{"experts_per_token": 1, "d_expert": 272, "normalize_top_k": false, "routed_scale": 4.9, "balance_bias": false, "beta1": 0.95, "train_tokens": 280600000, "dataset": "wikipedia_en"}
Below are experts of layer 2 (counted from 0) of a mixture-of-experts language model. Rows are named router (the router's row for the expert) and show model dimensions 192-287. Each number is 500 + 50 x the weight over its row's rms, rounded and kept within 0 to 999. Numbers have three digits each.
After each expert's rows: a language model's description of what the expert responds to. This comes from a sample of Wikipedia text that the model never trained on.

# expert 10
router:529541527482464479525514464492473510535567410443519415525574437531583462454505541369482543449517467486524436461621523446430499566484552452552447425562519490481508557501564473569391527426484552435483535433497491541509513501515478420435548507513503486558525473504520532468493562426467447503
What it handles: Infobox field colons. Colons after infobox field labels like Location:, College:, Engine:, plus column-separator pipes between text cells in tables.

# expert 12
router:506470573562540522526565479503545384495625573425448555439527556541541560482567473605538533508388481516425477507510587432524529564506528521521508520569555414458485540461495528546459492549387508542499554595491551511475410501454466580475505499471417516512483418480504550494457493489549492528
What it handles: Numeric table cells. Pipes, semicolons and digits inside tables of numbers such as football statistics, vote counts, percentages and times.

# expert 22
router:557403521541430435511544512547540489473442541482568530419598467469509578404492504486540463552430463462510430519451598501476459590520546476429470434538501554410551458513494486574477519567432509475530530563494553555501481463546439498457564447534426541412450497494461518483502578473511512455
What it handles: Prepositions of and in. The prepositions of and in before a noun phrase or year, e.g. "built in 1907", "University of Ferrara", plus spaces before numbers.

# expert 14
router:501467474491489624427511516541565455538505564567438469486490575524442500574461409587546405547584580512498451529488456432566521530467459480451570465430478482483567545576512506449447526430506533523566507522531555492443549573471548520513395417487539490440521505498540443436489542567560488487
What it handles: Capital letters in acronyms. Single capital letters and capital pairs inside acronyms, codes and all-caps words, e.g. JNIM, BASIC, ROBERTI, country codes like ALA.

# expert 20
router:464480490484475575503442501488533541568446438459529498488412395514574522460394509518521550568477421415541531460533512454538463368559431526445559459445483591403514480564489531491471490457489530558534476462504534531534421413457431519567511517516498535515599452576616468553465499445417547406
What it handles: Hyphens and line-start dashes. Hyphens and dashes inside scores, ranges and compounds like 3-1, 2-8-4, 2001–02, plus list-item dashes after line breaks.

# expert 19
router:463528576541498506515407585430581598528471552475476532545491515472525538442561486494534481498501452406563486502450518527532518563582553570425470443401464471504511428431449569535509389442465578513488502578466546541500488427545477534399483504455406557446411522501510554475415502494524494502
What it handles: Digits in numbers. Individual digits inside route numbers, catalog numbers, coordinates, frequencies and amounts, e.g. Route 37, 94.1 FM, 51°1′.

# expert 9
router:487528534563514555505467560484460451444548542431471521523553520499539541537487428450576537527480518484480512477463454519527453576543581505490495587540562489558518505499426562553435550490487415562561561507567425570542554538512476537490381445435478527452499552492456416552502449502538609528
What it handles: Dates and years. Month names and digits of years and day numbers in dates and lifespans, e.g. 28 December, 2016, (1817–1890).

# expert 6
router:513428496535442458474468485509501449503491529454480582478496495510510475539534503459451554563587547525461573479541412492510487541567473565502503482447487479494476558458550530527596536507419510578512507570438577502555434521518455558478473543532543510466495515538458547563481578517531445555
What it handles: Possessives and award terms. Possessive 's and apostrophes and his, their, its, plus sports and award words like Award, Best, Championship, Medal, League in tables.

# expert 2
router:489456463475509418471550467475437541533530604581566494539482495565443513474561507476586517494439474515456515539475453624501424473561491467460504513538435409547421487533514573521425406613447465406499475469541545449509499470534577491476540502476453541427480514516395567545575509475546518510
What it handles: Verb-stem suffixes. Verb-forming suffix pieces ending a word split mid-stem, e.g. -ed, -ing, -ated, -ize in "disrupted", "secluded", plus articles a and an.

# expert 23
router:424449536439561450440533553585500440502525505490472551500535551517512551599453484514445501503460541492457478487489463512472577461430527596497439402529569421469469563415515577462544586545497471519458500551465532635441450515444445512556517522570461525552560550536567562445438482498485477491
What it handles: Table cell starts. First pieces of words opening cells in wiki tables of sport results and standings, e.g. Semifinals, Speed, Toyota.

# expert 0
router:500407582442596438559517554506501518553533420518497548529445409421422489578549549515487422507464524415586473571515521470416448471515549456533411539499587501536450409513536552480545536501480412504474565560570527452572545523500499546583448508576557595443517495471471494548451426479454479467
What it handles: Determiners before nouns. The words the, this, these, each, same after a verb or preposition, e.g. "of the artists"; sometimes "the" starting theologian or theater.

# expert 17
router:497551459508552582478531502474452430473568481459482421558457441505468477501507456485466455563498492545458538611488536556605471599429484466454554512482412434506537452563576444576494476555571398487510448525477483382567534549544508536555490569502431574489411562488476489469516471450521511504
What it handles: Personal name pieces. Given names, surnames, and their inner or final pieces in lists and tables, e.g. Barbara, Leonard, Robert, Johnson.

# expert 1
router:476569575460472598461550471481450529455425491434476538618574539454446417455439542506484547461619592595500576480441430448474447477461545410499432573401484563426546555433468543455609539530515478484482450525433483478572544565517561415489544503582459443421548508458419495459430473436546439486
What it handles: Place names. Place-name tokens and their endings, such as countries, states, cities, counties, e.g. United States, New York City, Queensland.

# expert 16
router:447492592572399403492539512559567528467540543503471542593460490565479500545539523453538463510489464463491499450498593545430482509511483551480512529510434633426408577469556596546387495582506429486462514460530594477543498474437407495418523467455465496463517531457405556549455468475561415476
What it handles: Table row starts. First token of a table row after a line break, such as a rank number or a label like Native, Total, Turnout, Candidate.

# expert 13
router:449474412475467426486525445497479543485453503580626460539494488410528525459536553509530565469431574460565493485463544559477541396514522501506499553590478451509473572446511492449583504454544469498463518458511460500409507448464467468530525531435477550433559484464472485592474497576436427591
What it handles: Lowercase word beginnings. Opening pieces of split lowercase words, often prefixes like re, cont, dis, st, as in reductions, reassigned, continues.

# expert 4
router:459513465520565413556521405556513506537542617480491498533489541488433508544546408542552516568431502434423508463409544544479517427603423563428467559532527492536422520511398513541526441503496459462484517504516424543486462435460381612512419463515489459515499466420543541540388530576527468585
What it handles: Word-initial consonant fragments. Short consonant pieces right after a word's first letter or prefix, e.g. the d of "subdivided", the fl of "butterflies", the ab of "cabinet".

# expert 21
router:437463467479488576485491451477473511484478539466523538424414454551425506474469491449507495475460489529604462579458567519513618536510493489445531517475493465439532474549561476510581596529552444533492525533468504387435508538459529516535505534444490512467532466398586444457455500549411609510
What it handles: Capital initial letters. Capital first letters or pieces starting proper names and initials, e.g. Claude Sylvain, Joseph L. Hall, Mc, Bar.

# expert 7
router:569491446466579509528530588527443543448479499535485525572473540509485430543548533525431448524528490550451588576550413511528452559493454523527516514485500540523465575494547441516442543457545544596521460441529431475550436550504590473519529534530574434541406493546482544550514447486555430532
What it handles: Biography role nouns. Occupation nouns right after a nationality in biography headers and ledes, e.g. economist, actor, politician, plus closing quote marks.

# expert 8
router:411517445464509449505398419485438545572540486528451416535492562524401482492445488447487458433532505553490485564439450530512544477499603526517426489417414422569527474541497579508581521624550447431535424508563543513459485547497532453457537441499542468448490520465513520511476486480458464528
What it handles: Slavic and accented name pieces. Letter pieces and accented characters inside foreign surnames, mostly Slavic and Spanish, e.g. š, č, á, ñ in Liškova, Fariña, Yevseyev.

# expert 15
router:519538542591485457501512521570500501536542517507561425480514585489575433477483488579586494478505447508463527407500501590540530422487479572496445502508492487572440427387589442433523561482488510595504553437564483429569502390548518481522520471492532516517476495543514489469602410462470479508
What it handles: Auxiliary verbs and adverbs. Forms of be and have, also, usually, and subject pronouns such as he, mostly right after a subject.

# expert 11
router:588524456479445474544468478489460441537457514588518567442475456528440517530520423521467494410504418515528458517515488459428510500435495417473566478555544550542511399616487419444539445540568570478553517494496417534526492573586544473569529518446522507461556523492472421469602509510514617542
What it handles: Prepositions and connectives. Prepositions, the infinitive to, and relative or clause words like that, which, where, after a verb or noun.

# expert 3
router:525547440567524478576574521555502512465457530501454442539451543454449500521517600455492564473491571447485576496438503533541517448429558450522491487523481443577455542446490499509486422535535585508439576460451493478552606539499532475383484460526507467618520514536448554558469555568515463523
What it handles: Plural noun endings. Plural suffixes and plural nouns ending a word, like -s, -es, -ions, -ers, e.g. mansions, soldiers, teams.